{"router_score": "softmax", "routed_scale": 1.0, "lr_router": 0.00256, "norm_eps": 1e-05, "tie_word_embeddings": false, "learning_rate": 0.0054, "beta2": 0.99, "batch_tokens": 131072}
Below are experts of layer 7 (counted from 0) of a mixture-of-experts language model. Rows are named router (the router's row for the expert), up (a neuron's input weights, with its number) and show model dimensions 0-127. Each number is 500 + 25 x the weight over its row's rms, rounded and kept within 0 to 999. Numbers have three digits each.
After each expert's rows: "comes after" lists some tokens at least twice as common just before its tokens as in all text; "mostly gets" lists some tokens that are sent to it at least half of the time. This comes from a sample of Wikipedia text that the model never trained on. Tokens count by the router's weight.

# expert 70
router:495469510487510435485487486506459468504519478483504506450514445528535490532495472485476451478488488497516454537514489438493524505474524530478491507499480523498524525537516501536529486484537530472518497506488480499469498530498519478511472480488474508499477513516486507479513494489541520493512523475496460467504498519517511489487522432450497513522501546471536518467467527529450524480514
up0:516521441493478530512514522500473507546503510501488478487486529481520551489542515517474514492488512534529503546505498506482511441548451496519487535492494496497494510516485450508519508512495489503497481518508532515530529556552482484491502564561484507493521457523519470465522496495500503490484487441514490501519484505481532475507495472496497524460542464493496504551522521517466489524499
comes after: " |", "|", ",", ":", ";", " in"
mostly gets: " ", "–", "\"\n", "_{", " se"

# expert 39
router:501501484472515492528467467520511536495476566459514485491515529523475499482521493494486521496491505484513510452490468488494484459473515466526517522463485500537515504487456518481485496516492543487515518450483459508523492496504524482549506521496489510507460570510522482500493521482515493520458464475472542463490523506520521471513553517455517494516517477510520501543549532450480524501511
up0:512499475482492483504481473482485457447525548509525511508548528490507478511493485490580485488496488498508492505490510520493483531506485505497477495480536501472485471544509516538457493511507496495468489498450488472531490500461469542497485476528461477498567509533481474505503497474508469495496505473514476542519516539551481473485477503448506513488525489535508518525518449513497451508463
comes after: " the", " a", " and", "'s", " an", " or"
mostly gets: " land", " law", " water", " power", " services", " service"

# expert 113
router:465458540485488484502526493531484470550516481494510530459540505500519532512483490557478505489473521503545503511532505495511499519502508517447522510482480476504484527498536537517471485452508533498528472495469471438516483519506483528523504463502482502531447504491470494502529495540504508458530496511497478479487484545483472504493542492510506499523458517515571513527477513548493519499510
up0:499488452507459494507492511489537502483442495506481511492511503488537519443506484501504501518467488490489534463510461513502464521493468498493500510501479476515553458478490495472493513495479491519495563525480521506492528479512467517520484533512480518480485480550502491568493500521467487501477500515468469547573495491533543510502542504482492489452512462503505466513511535445508492515496
comes after: " |", "0", ";", "1", "2", "3"
mostly gets: " JPL", "′", " %", " $", " (#", " "

# expert 82
router:476484511478500439521483494501521499516524510494456521538546494459542514540494475494524500504455495502535470478466461482509477498472473454460457487479513491510524469523508514522497516503452473486476511476512513511471469529494518492498535504501513473477524503529495530507514507544491516514512518534541455557518540534527501527499497539515491456496496534496498507453483469535494497518543
up0:457550539531473529482506524500502490508525491509509494481509485476454508498481480512516496516473494477512528507517497520497469497548510521496493472516544492488493508514541496481556517460514491532538485560492510458481500513528489507481481523490499509530474502524485522531502538536523501508482480488491489509542459450483483564530522471507562511519522524480526466504459494496485485445458
comes after: ":", " of", "-", "=", "\n\n", "us"
mostly gets: " Sch", " b", " Mal", " Pal", " Ab", " Bur"

# expert 12
router:496540459486523425504507480504492493511489413510518466510546497519499491526456493525516497469533443508508499517527478487499517502504544512492497436518498492521455508485522442542520502510536477532501515522525540484555454500460498507528486504486511497495495540509494505504473471487458514496509492500502511478512447504474482475529512510480544512509504484489532505504490487512500508512520
up0:481487499511482500436545558491544533524530491490478484490515528509489557507531496461520499501514493512499530508490502496532492525502490521494474503546502514509515478523500510511493511496539477486563481487458481454517515523506491513526488523513542462493521495464537498528497501449473477475505519516559475482461509512517496514545458508471517499520477544541457514520459528514493505519515
comes after: " ", " |", "–", ":", "\n", ")\n"
mostly gets: " MPC", " Preceded", " Succeeded", " —;", " Nominated", "|---|---|---|---|---|---|\n"

# expert 127
router:495537487514521438503489490507500510540469517534543511501514481480494498472523507487545525481473505493484503462502469416506520491512443540535481515503470496509510463477417512523515508473493548516500504513486490461519540478540511487506495546478493480495490510482487497491503528485480505472494506491483508497520503488512507483474514500477510497542537523510494523531555526467503438521510
up0:575512471486509483498492568461509513492513520497487471517554478489508522536524490521492500530498495516481510472478489464534542498536520479514472493508506492484478498546503456466517488498527475494496515451527515511527515497489502534454511501506529528485487504487477532454500506541471467482544485514525515476515466517484542476472507467506507488495481478484474487560457512520451498496468
comes after: " in", " of", " New", ",", " and", " South"
mostly gets: " York", " England", " London", " British", " English", " football"

# expert 93
router:533496479464517502466505511516479497512492495458551536490488491492464520499522493489480452456501508469522489476526469508472543496473504492510512527491495521478514495471467489512495489482515525523466517507473496490512471511489514533516468527496461477484474596510477474514474454496499499493490538488500515492475526530485496498477542500451488500507553458461555499534537533477481502469525
up0:511475506498482492506440523484516555497523496489505518498508501525501516468527437475503514505467496526483439493522506505504495462469531527531466498514489511539479548507512531496491524503517468547475487501479507519534456484550463463468507500526496502508496494519489497493487474519539542508501496501486541518482495514537499577488463432462504480472514472488519495485484511525481501531501
comes after: " a", " the", " his", " and", " of", "'s"
mostly gets: " life", " final", " public", " national", " world", " political"

# expert 81
router:466506493509498473475486501496533512519472479524521503493515501482523537545512489513469489491506476491523516499483489504525518465496492475462489502466529493494479460531468506496499510486498514516526503485512485487462480484496500513487500462543486498497507565460499535523509488522524587468471493519531497489459507515496545529523511532487464445437455516483486481479486427506512516541482
up0:522467507469508485514460457438476461476506506514505459510484514501490514489489530501529496500591470506498500492539507485515518514548512511521486505532524508506532530501489522523515432480490552519483526490489472498528495516478499554472492568505476475506483509444477494490530500521531519486474497506496523477502494498520512521518500477483496497510515532511559523459493522473482519526487
comes after: " \"", " (", " un", " re", "==", ".\n\n"
mostly gets: "-c", " acc", " sc", " pl", " th", " ass"

# expert 77
router:525534475528488465486483487535480491482473448506591564419487499488469490490548524491450490534534455459521484488485470479482490522477475486500541480518500513506519484491489511526503488493516522481498514529501466517524476503511510514500430489517519495526495532526477515501499523499495463468477477456530509492493500510461495494492516493489498485521485480519504553488500493499511483504501
up0:488508476474491486484519472529507520494493493502477494471536481525487510429503509488522543516498505504491472485521506502510538486459472502508496498458512518505503488535516515478505532483512479522499514529538484518494492499466461592489525535499512525503455500528493519474454508484478507484490471496524494496470580516512475539529527508532460504501510467487527486510546487486500489458564
comes after: " of", " for", " to", " in", " the", " on"
mostly gets: " this", " any", " several", " w", " these", " same"

# expert 23
router:500518481481494441494505468498514509547499493521482571496485506489461464497517507527501464496506524514536503499543475428510494453502499503505536506464524510516508510483504501499470520495527589514506495488503497485498523484470516504491523539496502471491459554509504534491485529490504515469482483496493537533499454483456463484530552467503513456483499474517484492497527503480490526523506
up8:503519536482514501531501490498489510562529511492519525518481496503503441473504526507524545495480511495510489479531514514543426489523480480496517509522526505521469512506533474448495571488472496499538531466508456520505539543554497518488487478519492493473517492491520487520479509500501487500486473489551507502490496526471476518532468476511488513489514483468507474534509491531455470442480
comes after: " (", "19", "20", "(", "/", " \""
mostly gets: " Hong", " Yes", "Ind", "-year", " short", " Over"

# expert 46
router:486531500496487460497512510487484506510481495500519473510488476508489539476497498499513502505533519456546473485462487499482492466471533525520473534499531492518517466488518498491497466449496552484491536496450484493534545472518539494488500512486550473458474533527559536540451514527480485509521484493464479471514479473483530477547505509469493517520517475485507509499528522432474511493513
up0:467518481503488503448512516461503476492526485495484488466500474496572537473524533509482487491478477508505500455519492517495475504529516473491509467505486511504496472478510485485491468514539490474519505506466441477503513563552479485510500527547518532523470520484521528473537533539505524540509496478517535487533540521516532510513502512526463539465498518456543504471484499497514465495523
comes after: " the", " |", " The", " a", " National", " People"
mostly gets: " Party", " Democratic", " Republican", " National", " United", " Association"

# expert 59
router:530505514483494498517488494507516470506517486474531507539494530454492489497506498487506496517514455479494475523499480520488454506477466499555526502517527506537511478493501482536492470456503534522465501500501474525505529472512496482523529511464481494523454483534474499491538524525539494466472494449492540508533433444461529521493498439495481500479494516523507522518513499456477539488548
up0:508489489508521485548550487489492469485493479452491486476520476520498504495551490497499468481535501517510480489514480524506478467525480501515451457490523509515502474494498483520466539493421481480497474500488452500506456532537437514499458487473485516492500497526498483479509493538508487485537478478488492489509509506548518481472521498511465558559524517504490504553545520504479483480502
comes after: "==", "See", "\n\n", " Website", " (", "==="
mostly gets: "Personal", "Career", " across", " through", " Genus", " how"

# expert 119
router:450502495499506451517501482514528478539517475486490544444534528514538466530485470543472508488479502488514466497539486476505462498467518495476485473485535500524499511506510512497523473446494524493498509495512491477516479513486516522522479499509515467469545494526448500524488505488506497465499482524501483506517470494509470536540497487449510527481476552533544564493474485531531491471540
up0:477506507476485492502486459473544486519439502467506509494535495504505522496530485474494557457530505509476498482538520492494487511487474514472554495515489510477508478481499498498519517458527512534505524489534487496502476498454558522508501498516554460483500483559508477530508477509519526511501522493459495494467472449486504463467496473520480506469516522434521523501497529478485440496480
comes after: " |", " ", " (", ":", " in", " −"
mostly gets: " MPC", " ab", " sub", " un", " www", " New"

# expert 65
router:532535530486520443491494449547473492507490466505546508548497481495534490495467507522514469450497503482518480499515475458507469514484515511527479466507485494511503527499504453503476488513505505500486502464538508464483511473473539505460486503471516470442468511472490517494513511441513554508526494513476513526487430502470469470531505482469519492525494463499487486511532539501495520502495
up0:521448512506470501518494494510504493449492494502491476500486473519526468522519507559517478507512491460479499532581493505517469522514471544488532455523516510483494508476525487500503460512482492514526485544495461544505468535528481503529512479484496531520479478461497551452526481503488512516483523503498510493504523510508509520518527513465476486470500524486563451508526501522545499453487
comes after: " |", "\"", "–", ")", "0", "1"
mostly gets: " AUS", " ARG", " ENG", " Votes", " GBR", " FRA"

# expert 53
router:471523508497517445491472467544514478500546533460537470546462451502526537548477491514496507495512492515502484506507478483465528504523505483512493472518529479518464484537466464476557511475487500470512516506508540478492481501510512485529508472483485491497458535479513507488491531497500539531507493465486524491511460495479508526545514522515503500522463490525494482499463466421486480520492
up8:539501495539528529488457518491498548481485459499513502494519482504519487492532509543511555515519552460509475527521448513503532504541563498479503543500520491480516508467526525503468501478510517468476509521510487474501502491542483504541490484519504523561493505475501513500483510524459525486487469508502498497514520502502534564503497515472474480515519520416476528520501484496520471504497
comes after: "\n", ")\n", ".\n", ")", "3", " |\n"
mostly gets: ":", "):", "′", "°", " :", ");"

# expert 104
router:465510555520492505502516491526519542504495517470502577471482508477505448540489469478506524484478493496521513481480484487519499507484498471482474492510495481544504551507490502486491481495469504519456529505516523469496532503525488467491568495442517488468549500476510530481486486499482481474519507503496491566462507490491450495510489506461480496484536520521477513509486481435481478476520
up0:456515493514427512497471502496534479507498493535512478460482509487502520499509487511477487525524525445474525534508503566464531496506532509534516519482526527499457505474530478548475500462469517530531518510483509513515526478518492489496486445488483518463510522484537487490501449461476480494474485493505511511483540505499506499463516502534492488510528495476501510516487542468567524508454
comes after: " in", " L", " of", " B", ",", " U"
mostly gets: " Mont", " La", " Ah", " Los", " Hong", " South"

# expert 61
router:492520481510509460542502515507503470534482478509505623485543508443520451518472471494500470531524485500542496471475486504471492481513491475453502478468515518496510480491497450482489495509508525519506507508504524516481480457524518514470459422508493525475509503492510519502503487490495503491515510496501489532481556515513512516490499500512486496434491483498513497481473461500490503484511
up0:491482519507471464549489521474520536516514508523520505519527500523518454478477551501496505476511534506493520489534507522464514493462506541513506435527446542513525482466500526486491499473486482446483512488472541517451492480486465468557475491499530474503505507454503514495519511514467532515509501507464518513512513535505519516508476520475511528498455521503469529482490498434512495490469
comes after: " \"", " a", " and", " to", "-", " '"
mostly gets: " l", " tr", " o", " Gr", " dr", " cl"

# expert 67
router:487550530501504499475501472492478494476469499541524471481448491488466533463492514497512507517518510505495474480472455457488488513498504506496521517539513509511525462509488459468515459523500526500502485498520476483529473508519509515494485501516500507558471575496501473517510540541490474521492510486485561462500503506535547543489496485477477495514485508491511494481553517422515470494475
up0:468477489486526495516491527500494529469513466483526490494483565511522491498455480523500493483457530508496502523510529447539493467447465515502490497539470471479526535478509475465490503484514510548517470478505482543538532512425489486481486509490473501543476453512487470497508528536492478528500501473534460496467510536507532498510489495485510465487534513470480490506458493467511479505498
comes after: " of", ".", " and", " in", " for", " with"
mostly gets: "'s", " his", " its", " their", " this", " her"

# expert 78
router:535495523535493432452506515520506480556501474480490525491508513520490502546529499500491510494565456476511499460503462415517500517464502508494502481472498496472497491504456513546496479444519512559528515504531514507551520504503491512538489532476479471479517529491483549528498516487485513481505513528487521489498478508448495504528493504500515485507517494501515515517513515489500452475504
up0:473538491482496494486479539451485486472479490531504494509515478531516486512527501525497503515493501493476517521510513519532482496480480514475483498486460543473484524533514461489510483486510413499482462494534496485481494466496504501506508524571524506473456518533468487488467488470503489490508506501539490518462511555491479509482484487463499527440501486570515506526466506529525535460493
comes after: " ", " (", "–", " L", "10", " −"
mostly gets: " five", " MPC", " six", " eight", " four", " three"